Below are experts of layer 6 (counted from 0) of a mixture-of-experts language model. Rows are named router (the router's row for the expert), down (a neuron's output weights, with its number) and show model dimensions 0-55. Each number is 128 + 24 x the weight over its row's rms, rounded and kept within 0 to 255. Numbers have three digits each.
Before each expert's rows: "comes before" lists some tokens at least twice as common just after its tokens as in all text. This comes from a sample of Wikipedia text that the model never trained on. Tokens count by the router's weight.

# expert 1
comes before: " of", ",", ".", "s", " and", " in"
router:115134126131118119097136119114082137126124135146111130166149086175140097130141102165146141120088123134146151142135139140124121118110099177158131120133102112114168118149
down0:137112132148128121103132148115115146145072143128154176095086142112103141126101113135115132118136124125146112126149125097114114150155128168106094108130136129087140139100
down1:041152084193117165141142150116145157130189112151122116124145097126124096145127145131121093136090133159137138177139140114113090125136106091149144141097163134121163133098
down2:130137082142129161170110112123170116098184123122121106120121058133114094140155139087116140137132111118184120103134107111097112145103118109119112100114112124160131069133
down3:084109173139142123158115113096123139119132125140153133100146161129123129108118110167091097132070137092136096095153136142113110079102081121136154139157104103135108137127
down4:133142155142150163122133106134161135170130108148163086106162091155156163135126122128123146154107158105088150136109117155117153160165095207158136119130112151144130126116
down5:134144119122080116138129068118131136141096114168120137148103138104157099135157132061178143100158136143157103121135141086160099122137125131094179118151156112132116130108
down6:128101121085143132130128074132161124131122146122138148141111117127122119127145185101122122179141112119159150113123083124093124118157156131130087112111152135139091165173
down7:114146111116110145101081141102131126105130128092138135166132144119130079124117138118134107126134125092114145095117137093118130084140128127138119145169145087122124158117
down8:129106154155091134129154155081088151106135070134130105117153103128113115113120121120137139121106106085104096150133099127098145128108099159112133140145139113144145147127
down9:169115113129123094112085089145138121109138169129128087087123168133161091115111122128110131098136129125126100102076107140121094150173095080171177127112141122092131129162
down10:141124163139138109078130139117146137174125114125083123082096129095126154132173099113165091108107131126115151120129127121167124138157168153130114168122123161104100080113
down11:137152137130127091127145131122136121097119144153091172142162145155114137127171107180103134143141102128101094117092145165093181126092069138120135102118106148106128115133
down12:127148136154130104095161133128146156142113111109100130145155118153164139120144100150151139129089097165169161146172152130137121138137150161156111134133063142134120139156
down13:117149078167077123144143136154063125162108117104078154137141134113164139154145148139154152100128161139166175117111132115130096170105189161172105142157160105116106115119
down14:107156163144166141144142121068181142110118125111114101095113169128124108102115130112120128140123138113094099098083135146115114137143123141054114138105098100099154107132
down15:101144145084109137103112117127167118083131106100133126143126158129125150135068132130148131123108161135106109144098129139160178126103147146142121107118151139141123115122
down16:145121120155152071095119129140117148132138129130147082139119173143118119136149140145060161130124168149109096104184139116097137142154116146173152111140127125081129143191
down17:176126075079094135093131176125127172150145144121131127114128082171111107138091143127135123111130141137114127123124137138169153156107105094146194169095105137131121117141
down18:129193160125130119174158160125130096122145161112098137126113103142099107112122112175111099124141154175148082137157135114092136103145141144113125144135124113141159114125
down19:139086121100112111078086140101151126113150131093154128151117156134073108090106136132130090103124127137119121156136135118151181122109129125119116110127167116125112173108
down20:130102144101118124136125112124126152088117146136097161141088139135153111122125118134123171148121129133156084095178187153123132147117153152136125130123125120087153155069
down21:155131126127142142129128122153099144134143126135129129112133117094119151111150098132114136107102127102107162127113149179134102105122109116110140071139120132159131082149
down22:167143104178138128148129169167143135106112116126083137170132146136161124112117165128138140101121085162106119184124131144144151138127129164137117115154114177121108108153
down23:124104104130116180108142132099163109143097145148172052124160149139113114138131136125090131158165146136119160141107125141114145112125085135132094116167152127089131164166
down24:098166131039140103117104113146135150144125127162102128124148105115133111150111159154107136130239086127100101130166116150156155121160095106124173153085116118082143116150
down25:136145123155166127133151145137110129126103132113134118153125105109123126137151112099122118181095091114115119135099144153145109140075125089108126101093144154163123128084
down26:145127140144144142113195155147120115135082132169150145147110163137183095098113159125123121107123105114098140100085106147101145133117107126133123152124139075132138124112
down27:134097123132104091124118111142128151154134084151140095146128151146149155105132097153151164121115135133183156085101192154150109133097116154165109145113116103109143112099
down28:120109130133105102120116104102106147161162107127111093116126148103134149099124096116151136136183128151162111111142140132072084139120133133099170129101100148086113145130
down29:139127117150116144134121130127131122151082127133134176121130128134131127137152120106173124122121123098127156097161152154099081099104141108138118135145128111100119117111
down30:097112139154130103122110100108124141126122151114086125123117132111104128120104113132123109094135121116113089135141127120112133113098144145121147184172112114121089146090
down31:108116154139143127120121107098114145114149112135167133123128148124107131136126148125124147124112145108169171122153105133173118141139166123133082144128148138133132099097
down32:134111143167145107079160118132127121111101134153156134151098157122114110148152130155081109138125173147154133112171098133134096126149106118131066137160127111153135112171
down33:130124158078149150170113172113156135134130115129119119150096135123105170157097142110107120136155120114130118108152143098111130142112113116140156147091100123123120118092
down34:132101134117182129136118142094079128101083137131097119185141166179144128109098116139125129153152117159170116109148096132109120128108078055147140100118140119109112146099
down35:123106137155193130113135131102124123124122139130157130166087090141153115112098152133093162104101105126123134102103115101130100145136128104155125143133090151148110165128
down36:112103098171114140119123109099150165172083133090104122104145116119142135172122152140098113101140135092139140141169144142141183119132130119173093122116161128130095106110
down37:123116125102114139108140161138144138082149095140150122135095102141081130095156135146114166097125098094090125123126119147101123103148131143167125153124145114100104155135
down38:131146122094102128102098141136125109105129121140167166158125160109150115123150117109136097129176150142105139102125115111117204167112103124136173100142180109129135159075
down39:116158126110105141137127116165102103069136113144104131114136146154157132112132138138095198149098143104092106104154125155129112156130133114091129123169185072147144163055
down40:115111127093103139161151158129175108087147125142168111137114138119086111063127127109140151141139109133149121166116138090094113127158106085136126126119155129135137109137
down41:159160144155096128086151097129211111152151139136135107098150142130129144136148128140168151138148123185153121137111086133157142145145135123135134109140107146131101084100
down42:103126122106155130113149125165112121118160094106121132117151153128107147119113132070145086116142109141137169142129136187113098108125139154108148140121120109117101105156
down43:129136112178122130082168152114162097131123157173137099143112157113126104144138127141130167174142107123097171156117118169089120120136124143115108129121151109160121132133
down44:158133143111129092161137156096109108136064136164124147128112118136115103123138143132131164157120113097120123137159102124167120110137130090143127104170100112140119140098

# expert 2
comes before: " the", " a", " to", " by", " as", " his"
router:096136141119162146115121136155156114170132086123081181130146118141147090104096083101124128138120113132100112144131106119111108143136145152149134170101137135122142153137
down0:153180124092118146125195126166172183132138133069143158108129140110096114158114087104141116128120115133150138122125097128104140116114135151135103113165141112120103087156
down1:135118120125152108114135179094136179118159141130141164083117090152110065100136103130118113148125141121095128145087095148126147145141129154133080126135098132178120127081
down2:135146144171125106108134125102153125126128131103097148122127126143114135092087088150107106126098156090133131099102134106112147158143144179147137145139116165147119098132
down3:134171140095112113091134152161121117121131139146122100162153138129120104174122146130160122149094134199101146143172115099147113138119161136131132135172132110135137134134
down4:060120161141157119141146117179182152150091115122142163057148122115123098140094135148137147129090104134109122110157128106127114129140165139107128135112141113108117143136
down5:148110113109139086077145143134148130112120131114151109153131173132183136075105119113130101103102136117147164073188122127132144148110077144098145157142151095123110072126
down6:102116126142142084139200137121128126140130067094117090180133132098154097106141143150104152132137143169123094108103125155093148127099152126173081174118119177131133129129
down7:110133108127165110169143145113166143098070169134144149164116154129111129119111177130135124139145120066158134106105089135152123145109107099092146135164131150156117112147
down8:121132110087160147121130135151175130119131117143157142123112146117163157085091129148117162121126072108147104140136153153143116133139080144138110141131156168103121135129
down9:097096090124137118134123141153148092122096141133099109103141126135114102136152126097180076134121148151142130156146118070103185137106106147070145095144120098151101147170
down10:084114139131138127153146148125127115103145086135094111157119120113124115109137139137097100119161126128093156105142089123116105142149143137137127097134091122159138095170
down11:151090107115134091143151124134114124159177122104105115095095136136160102134140145163123103127108166120093078141151120137112155169147147164095120129083121114111126152139
down12:146136119126146149157155112143156119142141162111187153199135132151130130123116143149097139109091173143138149140160114119150191129120116131140116151159100147099121152155
down13:148120158109104086158165128098132083146132123130140136135156142122126162148160138116119104119085121089104142115158111132124143111094149120097136137123094146124133110084
down14:117119122111172156125091129117111124129111118115155102141084139141072138083172145181164127114126109108116122154103150129081115095119108125123088107134132132105089139133
down15:126150142087155120113127134142115118119132103092146155119154167087137132151113110127134145176140107144091141171133115123105143141085113153131104083127133104161120154097
down16:109084133183139098138137116120114115094106090145131146151144158152154145173121147190134122134118133090146140146117082141109118124159132124112168147141151114111169103122
down17:158125083158114119145101080092093135109106127126126140154121110137190130118169167129127140102107160151127117138143107151126126141129081074132129151127142132146150115129
down18:174132176171093161125103148113115109123139136109089151155132149119145110126143142129142136143110117117151165142135106110134101108146129088136101118108172106156124141116
down19:117151130135126116136157160137097098156082094124168140116094121103168141139141126075106146147134134140163150124135142125104135142160126164097173076131149140111124119087
down20:128123158101121142129134153147157114189133110097146139063153109090170125147117125135158125146136050143105130153108144142107109149125171188157085159159118121096150145125
down21:157141172130102131113130088136166132138125119114090084073168168104142127143082133132149086116140085131119113162105152169123123143108148109148136119130164139114127131134
down22:144137131123118148102108169171164110111132133121125118163134164147117121138102100082107079138107105095124118086113099118092174149117157145098122116053090132137145154155
down23:132106122146126071150140111135109130141140148138134127115133098162151110039137121120122158118111136156120125103123100097128093145098169082148120102082111143145097140168
down24:125101127136141162125109169167117105129097150163144105135110130131147170163120117184128115104117152129126109115089123146126162123076102118152120103112101125084124146065
down25:134154146164147114133121124045105147199133134120115144139108090151140121120154130143161150116130122093084100139158094160142144128140162144201150126113109165079120132139
down26:157148158114126114123136175120157120127136095078138159096120113124108154117112127138165132148090139152137147140133136083107145163126137137109111127189143127170104127113
down27:134119090090123157151105110120156134139095128076180153151092091133143156137159107140142140146105166142172110128121140148144126145127122148113154124106105135124109139124
down28:137144154091109134109178103156121161097131119142126061127154093134145110139149097067107125171112096145120166069097134139062134097144122134127153125125143143130115154143
down29:167146153125117141178097143115130068182141142129116129131116148144175162118126125157148099093164111118146130135147141162174147150110097112101122152111152119139124159120
down30:123127126122156106133119097159138076106095151107173111093139167135152081138139136194142165129111124114100126126114140136138137138127113139119092154119170110132156155131
down31:106100136102109115132129143125112118111130122146158130123129149099114156139106133086140138121154115166165152132138116073153122142113164145141153102138134156153121087124
down32:121107140117127113127133113157102141127139133130140110141161099128098136125148127127150114125096162125115126114105090131127153152169154124107119136107126159114124078149
down33:126102101116151135084101140162114087108124168104142101094136125090129084102103149116132179162098180126118154107133142122149102133146110125141094135111118113126128138167
down34:138139144107103141140107120133163125115126080177163119088136113129136154106140074125147114133112163142139112105118116136097128089151081148124182145138195141108120090149
down35:102161130093146166152106110150144098142108128089120117114116098171125141115123132093129119122126159114157116125161128120156126106090134103173139169104159140141136146120
down36:151168109093081104160185098125143140175172152088097123141107116117137081143151152142133150114177104107125139124151178173082112090134120119111168113130170124158134104064
down37:146115112132090139153117106138118156095137141108138159094150136123137101124135110109122134050181112105113152138117113103116126138114138121117100109121133180159117119104
down38:115106110111135118075118142105150140091125138103098129218123119166132158136161139114117130092162092145140137126145098088143124133095148123133146131129128147137107116140
down39:120103098099140129126120132119180112090140152144168110163119130137120156160165120117149138151122119149126199116132170104156167072113135129145148152104147162122099110132
down40:143124132168117105148157121131124148128159177093140121152154124106186163100113132149133156152108164114124146144130141135108128136106126136158090096134092132134156100141
down41:113108123133124143132141124120096136108171147123113105156135087118145117126092119144128161116096083115119162157089113111153097110177156111083145148180129162150133132146
down42:115098111104145142117173140149115125121099104095134108125103135151077146113125074157125145138152152109174125128137123075120114146133076144140126173112110147076105141075
down43:129138159146145142132099141059108103115142125146105121115109097129122126163105127146081117132100133149147119180106100115133141126150126151189122139086098133165139109152
down44:139135107072084126079125105087136131097147162135128114116149130166138115118157088121100153138128168119124078095128149146154130121143115164097138147118099109120110129126

# expert 7
comes before: "\n", ":", "  ", " 0", " 1", " 2"
router:062168147116099099111147120153116139170150107170152171139169107140095121149127102133141151143106167132125166119122146120102147119157094138121114115110110082140158139108
down0:124165129123085118116098067126160120097188098149148121096175153141157164140136081136117124098139109115182161109098150124114138116111140126139129124125063093130147112134
down1:106129128106111137140099180152106146110091143163148108135122126077096112135104093155167147130097116161108128150174148140183120081128155100126155128083177102117150118170
down2:143106106107118144119139156148164157107100136123133143160165120107132128104137176134124097151073144142120120110131182095104100197122133118144125124118174145101153115102
down3:112161144159135148140139137153125171073144168096093124104099118118136133117103131127140104134113137159155142088198118149125168118111149151150054103113184117110136116135
down4:174121105138134126143137138124135134128116122135144135154116133095135160125127135096103094114141094152134135147143106156098113114113123113091140165155127161144105135136
down5:109086103098116082096140140121117164118095110121140114141145197103135130126122162119116103092113149103161125139149155118136088147144131146119141114111125161092130120130
down6:103169149150133095098135143140137132100108139157157148107130105132113141132080136126052133158118124149100123107116128105091151144127142142138135115129125110160156146134
down7:108098158104098106139155128156096143094115148140161146110099172117156111138175153161141140137117141063182110163143112150116132155160142118120119144129142140079123149166
down8:117152123136131095121167116128130112130165127172115105162192141155160067135127105132132134094140099095171093109115158140145142105148102143154070135124142165150082119164
down9:114154150100111134116127130128079141126128100164147167194150145140101175125126086134090138146140148114139132174141123140132147111140127128130177144179111098132119158100
down10:115089142120128173116128110126126124119132107146128135181092097108114114106130150105137120125157160137133143140100091124140112119126091110121153143127143106150117176104
down11:127120148132130119128096102086121132149161134134134132118130138092117109158121154166131105123115124148116116118119131124135104108133156123121132091135114115147141128120
down12:135114158121098112108136138143140079161156109151134146092132133104161124142100144102144114113115091107116106120130149133156112114147113159109117112136138120131146148115
down13:179142141133119148113156113123191138118101111137128111097157126133104062165177149073171099101113123133137128126114109129129125136077117119099101113091132177188163121138
down14:181107101145115116127115105105147104100112105135100116099126178174089146106166131139100119103132125152135120100157139119180159138122152135145133104139168145129111161147
down15:100131084106108139087115098159163104123133136128139121151171099120161148135158092142081146084119133136104090155120147145132159116092137166143109143166144128157141128129
down16:144178115127107102106119133106120137116163134136116118104104133142150180099111178124106137105128126131155093153134159135177131111105175131131109157108161123147131156170
down17:174141095131128126113126109151110109128126123098139139151200131167128178095144121122093095172121124115130133118112146148100153101103161117127135114169161150158133110079
down18:169114127137150161115166078077133136140144114199102172109173112136144143106136138145103112104115159127123129101182081156130163145111099102138130169110064167117092114155
down19:123133144077169147117183135148166122127119161130122125146137053128112135142107165123125116111136112157122149175171162101112138141147123102139141107139119145155140133176
down20:112152081117133164093121095146134104120146156131132121120114102157135083104147119138109123112168124136110069128172120128146130105072162174098139100145169121123138106149
down21:134161119097139128078137101136133144143156102147139188125169180162136111135157138126082129111119166109113148093091099121091146169147104106109132148116140122096114136110
down22:084141140142183124107119124144149115171154141162142167121120123112135074146155128176141091088152100134166143127172141075134117121118158156116140154118094136136128116115
down23:102087098112152117163085132163112130099128106167135158106101136140170125157123105123130075140128174114120139105173103101115186137123115130134145136095112153130123078115
down24:142115131118112099147146157075148124132090146121071144140119137080117146162125109110167150108121155122130079111130140163111135099172080099135160095118101092119128137149
down25:121107150101152081159142119188128129139121134151166134148116105088152117155108125125141119116120092092113124118110126106148172075121169101116109096101136142157116162109
down26:139087151144119159108101127114098154140112103125145141163108127127106207110170109148126104171089144119128106108124128110154117098120103146114113099128130105143116109163
down27:167127125104146191173126121153115142125107139095117090101132131128135077142151152118131127092101144099122101119133126171148131081115115097147092081129144109124129080128
down28:146126156161143113094128142109158157134128134169105111122112104150130079116117131120096153094174094081118120141148111150144143145114142127191073115103165154120148125115
down29:134120177120146120118150157136107122134116104122133162107124175167124160118148148146113150143126158084136133123076113128088149128128111121138123109136137161099096142157
down30:125083124123151138168140144175111144105095148160148116148125111120163130150095161090125095138152141139148103110074129093118107123151087119134151152104163113080158146188
down31:120149127120127157156113116117099143145158093070091104087162173204138127159114122120122079149116131122124107131101157118134123132169132131098142065100127104143151156150
down32:129165120089126138135136078112156181132122115171150085155157136161109128156113152141141082131127111111174168115142089145103127139175127186109114158098066107150137138119
down33:067131153104110117191123121117150112172134112136140117104134143092145152126123119100103133168106143112103120096146145125092149151132135142095141150165112117137099115114
down34:127145141146134114132088143154139151093085131117109119118073101161150143141120110116119118181131161082122119136146132086136129162136135124147103101127119118106096158106
down35:132130139082136170118165075096111100113122099146126110150163140144130080117155157145169104129109081101123133108131149129121145109154143122147136115192168135149108152096
down36:167127145117111138127153120183166138100127126106108141133141107091123108114132140162187132152116119120112149082086152105126082140085150103160144168110171128152108136111
down37:127103135174116128159140139150141093150144171112171111121125091096116189122156151134113059109148119105150137119145157162107129164128139137143166127161143134161120106110
down38:133144122143107152110168156120126110147139100117154105166123098165134146129158156092139109137150189083113126112131105116130128069149132135135128093107097179132074136122
down39:161159107123107112152114112149108140144122115122185160133142111125157115157186091144138132124120152131132130128120150137148119136107101139113113113117121128131078121144
down40:132067115125131119114158126070119132114139143134150122147143126141135117147094118136113152125127134092145134085106103181119124106126130136149110109129126152131135141135
down41:130105121140102123112126109137093105095141093107119159104133141160151122185114141124163124128119138111116142128126137090114138142149162123120107124133119135131123123106
down42:150114160118133135132124120144133153154160111101217118085119096126129137103156086156152141155118113187136110150120148128171128164048088137105124151118125129144135125118
down43:164160090144148135154112129117121155107116094129116105144159109132131083112122174109135066128160189166115149108150151127141127181109107119134100163129127132150117134130
down44:133139125124073142168103149107110133099120153092105153182135090116158088152147161141147143122120181101156132155117114113118145102156099123127105138121119168145122114144

# expert 5
comes before: " the", " a", " to", " his", " an", " he"
router:106127100117173133139142171149122139178139080119137236130138121165138071136117086089145144169110094118115102128133122114097118122101144145153178200105106121089177158145
down0:165119133129154145138130077109100123098121142141115119083107127115094109126094124092136161123125154153154147154133150119099107138079078096157106132105126146133118144151
down1:136108139167113107134155099115120142129126145138092141096131131147132110128142125144091112125159099133124114115187094152133138141130118096130143093142092148149135149119
down2:154158129144091132109123133133129122140146129130095133207116163163145147139144123105151121138138142154093143112104136107140148118135176099162118132085151143063077104113
down3:170098131102112126136150141147133112105126161137114163162131112141138107110153146150131090088112111123119153124180107135158148107125092147156164152141145129186160134127
down4:126114191158126092099138147139130128144102116097123151186127142144128108139144154116162143162135102104123135124112124118153138160126111138095117135133114136144146138103
down5:157148127137113138147138135140153132134122110156125189093155091171137122115123179116174108135115117137126116097173134137169133082158171120098141127081154157135117116139
down6:159139121129100114126151126181134116099140077149113070121132122124127152127076125138089151098104153147113150115095133145118138179086148109145166072110118149116107135123
down7:144144136140124122124122119046150149139078132130083178173147128141146151139084125137132132134142132122138115111122096145159102137094143077100125137110126121167095123134
down8:122105087115146114103122138126112121109140117107086147124144102134145144118109170122142090142120149130084141118107121121134143121126091111154118161142131132105117110120
down9:093105125128130113085151143126117140129137186110138149096097093150123153131186098132143138146146117088094152145164118103115151158193104175104134139137143132125151146117
down10:110109141148149089108119128138086149160103103134172149151123109121150115081147148130120151148146127145130125121143140136119112118112125147100110124164135133147123132156
down11:091136096138125130123147107177121149143109127141117131143121170138115141110127130106159094115102097114098112128128140154173123100150142126113082185174146124135161118145
down12:113187152116093111140098138163148115087112157077119140092123119111100130131134127132129131141143139107121171138144155152122135130135162145161114143148148115140123127159
down13:127100130153127176155152176161112139156112126142112119162125162126078162116158089107131135136108167078120137162129146160120105117130128187121089093129096137134125178106
down14:137103119149134106173121089099170167133108110118132156117120150131132116130143136127102184146113142181127090152128157090101116091110134079175100096124141125110122085106
down15:126126140155099166149131127153105180136128085084153143137109131116118097089162127107165080145130165126153156132138149119130130105133159134076122113097132099103118145110
down16:110125100153134122081129113151147146113125139150118098131161136115099103166116124138102151151125155108127099143148149130147171120150110133110062172120141110119132148140
down17:098104098141141143172061114142125105103125113097149092130100133116148126074136126144127110174098131095181080161110138152114127164146153126115107130167154135121128148138
down18:116135101097086126149120117181138148089127156116091098114123129146131116150149138114126146114140148122099120141170147128146154080137084131134103114144153137120102147099
down19:124132084175133164124097090122145139134130151131119126158125130122130121100155157124094135120107121122143120116120131102127147111112156107149107098184141168143137065068
down20:127101122113135149155139153154135142123109146164135113119104129081162182137161084176138147111149086137116107126117128138138155133100098121188121159106192146088135125104
down21:105171117140129154120110134113140114111138098123107160149103156161154168163151110096110103079134104124096089141134138080147097113124140127149113163116121137085131129087
down22:118129080107124130141130132084130097119131152118107131110120126147119164172098104127130115137147157102141117148099146113110159116141112113094149145129076129095122124111
down23:125156123120139160153125131167127150109089116142125133132139072126128106156132132175163145129173123139104141174111130129152123152126152138103102136173109153106145127109
down24:167139156080097148093145116129129129155097139100116146123170172134119153140135145109139131120152093091120114116101122146152161127123165136132093112123140137120136153132
down25:145165113167100151138145145147078126160126139137115103149109161102171140115157151136099127133146144145124133130151093093107102135127099138146088111131145129131102107100
down26:128112116159105135125108181156162151112123103136119137089111144137142098101166164165118147124129117084124071146115097145147155120115152118150102127137136130139155126143
down27:143122099091109130129121125133118123103112126130086132179114110140105129148141122129083101086126185144186110122115115116125139092127112102210114137128118147085087098150
down28:129113135150079144145118146124099137142096080125090117141129068147161121115157141127115079108148106104139110129093131119108097152121127101120089132086116171085126170102
down29:099109043145146141081119102106158121108130145118115127149129119148112136135152156097099127133144118123100116117150141108129113133109144128136141119142144119099118158104
down30:113110131164166104149148110150162075118117133144138114144107147084138099163136172165106169109140116116138093153137144140155143157143116155149161106133138151127167117110
down31:130119114122125108105150134113132127111118131123135098181161133076097123141124134160100138177099119081183145126127148155121115120140140172146149141141107108114143114131
down32:108122134127105108116151154119099129090127148142136135159110173103177161114105118106115143111132124130119153115121140130080106088142141103128136075124128101107133128139
down33:153155132099164132131102135144125098100148118113137121098163126098128119135094126098122125152125104101155137147113134141108137102113094149122147168130152125118150120131
down34:115110166131164113141090182147138163110145152181143105121128160122095122144093105143146126129108115162082122139112151144107137096087099118097122054147123077126099116136
down35:079134157113133099124135152156083089138110118122113161148105115147140132142116137120127146140160110092103108103104120148127113154114126144140099093149105095139162148167
down36:129140114148145096081164172131111182115124139081134113097147162088125155187105130143142173093115109122116155151120144148176133161124158094115139110123131153114119137163
down37:161148137118123126096136102095144120151120136149128127119111113168104120140162121096140117140110096103132143119164110118130129116141091099101104109118093118126133157131
down38:162129157094120132136130102099112118181134120100153145122134138150113170128090179090119120121121116113145123124150137126106158110093137093129158135134123086143158162115
down39:149199143161142117179142138086171138095144117108120167131181174112129136154123136115164152124145155133133118145129166120152129136139204133127116123112119140107133124129
down40:132154163109137137111147074152161137116117124077115131093151120121138128125152102152108128128111154203103113114113137125073111135099120106134138115117092117126075104170
down41:138137169109137132121132136142117086101087161125110150144113126154129149165121153175184169116142128139121144108129156102119105161181119109113096104116119109100141168143
down42:145133156138081158096150129165104128134117106104132162109121140112133114159123139149151122137102131148178120105148079161116114162145112118117119122099143137130150123129
down43:096158102115151108146161131104123085146098080067090144093131120109093114114107150145124158100115089145118131156102166131154121128172087170128121140129122153117080154170
down44:112124115124148116118174157105168161149082073112129116147138079135160153160159114117137159182143114148088097112120131112129102120090152150140143104157129129088147132130

# expert 4
comes before: " |", "–", ")", "0", "%", ";"
router:110119150159097129094160093142125159151137143127122174121135146148147112115079143110113127154100129104136139175207123139146113075124124123132167112097083139125128126132
down0:144110096145116190184128175123099123140097140120165100104125102134101147107120114071165079162126158133089121119141107108131103117116156148126139102090130105126147128105
down1:144114145106151125147129130098159160077116101114127126121145094117154158155091143112134156129135104122116122126117091128118166096068101122113136134147152129132122119117
down2:125061096149103121146099134149140127125084115141157160139140116126123117166146133081139139145189129138099109117118121110094137097094130109122138137105123158120103107096
down3:138126103126114109103128147099102137083149159131134098173136140134083098142173175074091120163153104068147124141111126143136125109111135112158143098086136146137131097151
down4:165122092104122108157143149125128088082148137126104113131148135140115124123169147093089123103146151106161152134172148139128159158105098132148139114098138111148124141131
down5:148163163193130131105092137099106081152140147137132117151125085118121083135093162156145107101124124151154104137135131104124164095090122137110116126073152159100081156134
down6:107128130137138107151198137135087156173106124139161130094123152096177156125132113133103128148094145146096151124110162129153135127147137102140149142163148133152162107099
down7:133164114122130132124128136132080102127151152189136125160116129116151131118126156134144145126184141104124100149151086138092152132154155089126129114119083132161121125082
down8:159167150137163107133119176107104103126075128130124147129142106134151126164104130122131157174197135139118109125162128126141169110156147119128126105155129153130096182184
down9:127153185145107162146169148163141102117145091139141136125114134124142132091169142142148135123135138153138108096158136115116134139109146154121094191130158118138122134107
down10:137170140107107114145162121136141108148145179133134131134110121146066086141157111101154171080157125129123084133137169097124169112121122150139151150146127116157138149078
down11:103085139120147164150148185128158118101123114121111083120146143118142126170160126101127128147137104143109111118121121139133127112099088124090142093157096115121137154149
down12:155155138116118132129101110140132124093121118129139135089063127127167133154103144143126118115168121101157150114147164150149115130127120125120148129085118125169132120104
down13:161142133163099069117141141107149135137119098152115117135112159104155172131080114143102198153120165083097089122132138127116149141113135127142123117135107146136153144117
down14:103061090114124124131124129180138149092164137120120135140081126127116147126087145120178103130167134124086142127130090144183114152122127068151139140114120103155096130171
down15:163139084108125108085138150134093181163133112144077153101162139124157109086112146117128137115114099166119117119122130110114109147138121123117143112156124162126127136129
down16:129131138155124145165123153118140095144126126164100125127145130118137117090107109142132112118130154138147136146139107118142135173112116112146132092074092141122166188150
down17:148137122158131124141124146143101133112134132117154114136109116145128128123118083079103154148116147139155138119120180152139138140109128123084140148149168114124186160088
down18:133139156111113097164120162112112155084185150153129111115060128124118091138139128127155145120121099132110118186108166153128091145141134120118100134127102090127128127107
down19:127147114074145117132159103122144122125173162121142143132106185127119113139163106115120151131161118068094118135130136153178156132102185130110126143142168129140117099120
down20:098108120162120105123153136107134142156072119165108136135126143132131135110097107168139139160134102139154148148129125138148170109136140112118093167160132127129116131087
down21:131129130168116114119135141151125106109139110141126102161114134090140126097119113162122089141068125117150137116096151153116125137136101118131136110060121135155123124168
down22:152100140086149147106109136125158110166077106133135117131166130149123155152148117063154069129120125134134159133138113120094145139184116169135159127144104123137147123123
down23:132149150112165138136116120105167091116107110120140112112132111111104103165118130075120108127123161141142124144130158152143098119102135132091141103157189111148123131127
down24:114118140132134136107153096148108139141140128079145112125094128139113131108124097064157106161148151137081080094143093191121161132131128125114130119156141140126111153110
down25:168143113128099098138106134146102119149137080140140161129141116099102123136106107156148122063139150100198127099163139142156144126077097088166111105128118114094135128166
down26:158139168107117132103118121138133084110107131151098118087116100136124065106130140165125117110091147132108120114104132126098171117199114124165144130129154129157136146144
down27:127116121172121129110190095158123155117133120126147122117119114140131125133136116161131152119090092129155085127160116118110128125120079106101067109088111116095099148101
down28:092127127112155110135136137078149145134067146141138136157113071156122123087138111128136117170122085128095145162090124108116132106154181097078164118134158149132156109110
down29:086153073076112142137119106117091186161105164130120136139102097128123120131136086164135125118083151108124110111123152140100082104145126138126094131140134137116112114109
down30:143133132112180166153132138126130116142134134149179131098125145127156159146106130122152134111144135132119092127121141184125098166156114162119155137111127139124113086146
down31:099122108127147144155120106132143170152177134087106127153099106127087156121123174110115129118124126075178097132151121142114101189152101110128141076106143122137119136124
down32:129130151123153089145145148128148109111142100085139101131143122111166149154088133113082128131136113119135144150143092120065110096155109117130113076146126150126095093189
down33:113104165119131120134128097162118115138166114143128126143160156096145114070173111115173109118128076127123135146097123104106087085119110094144127110132165171083100127147
down34:162084111120149108119186169097125142128181086162107094130105110124134181145107140152133127131140142087125104103120096094131126115098156125138080147099103130091123170130
down35:115122113204137135115180089119152138149117169120157115110134088105111106131123117138131132112139094148145166093152149127139116106144105128114120127163134128133101127137
down36:117115130135105116124131137132135068151103122123103131141195143084122111172120154129140144106119143135111109118131146136205206090142108166126167160136108130092116181115
down37:137120150132126113146065134179192124158139144130127117145146089139101120136122132128065139147147113110099092116103108137151137098141115107157134145112159089113129109169
down38:142118126092121119130094136129101107152125122137125091140125125149133137159124137124164090108092174186122122110167163089123140107103128144174060147089118147104109145136
down39:129073136144112141163069090170156145109109139082146138109089134125132099128141147134104115125154131138128067146116125140143095122159104137118099107122138099119158120116
down40:117146121096134121083112156093151151100120155184146131113144141177103125110061109120151120140124100130128153153123101109130156153151079160149107124124106137134144110115
down41:134143153125148154149128131118124095112143083115174106125117151154107129106116127077127154135148126130123108124097109133148112223103116107127125169117091171090132106110
down42:121122095179150095105115148104119110098092141119133156134095161116094128131195108138091086120122138129128092111135148132098122087137131097120141184184111124169171088128
down43:157128174125085113139140107133130129118140140074151125166134105101101142122111125078110145132164090097117120168125094148102124088110168086124144147084142142150129109101
down44:121118100144118123122123131124117127097119139091113109130149125118133145117158187125128114132113120089138165159115140104139152162153132161135157141096140092151126099109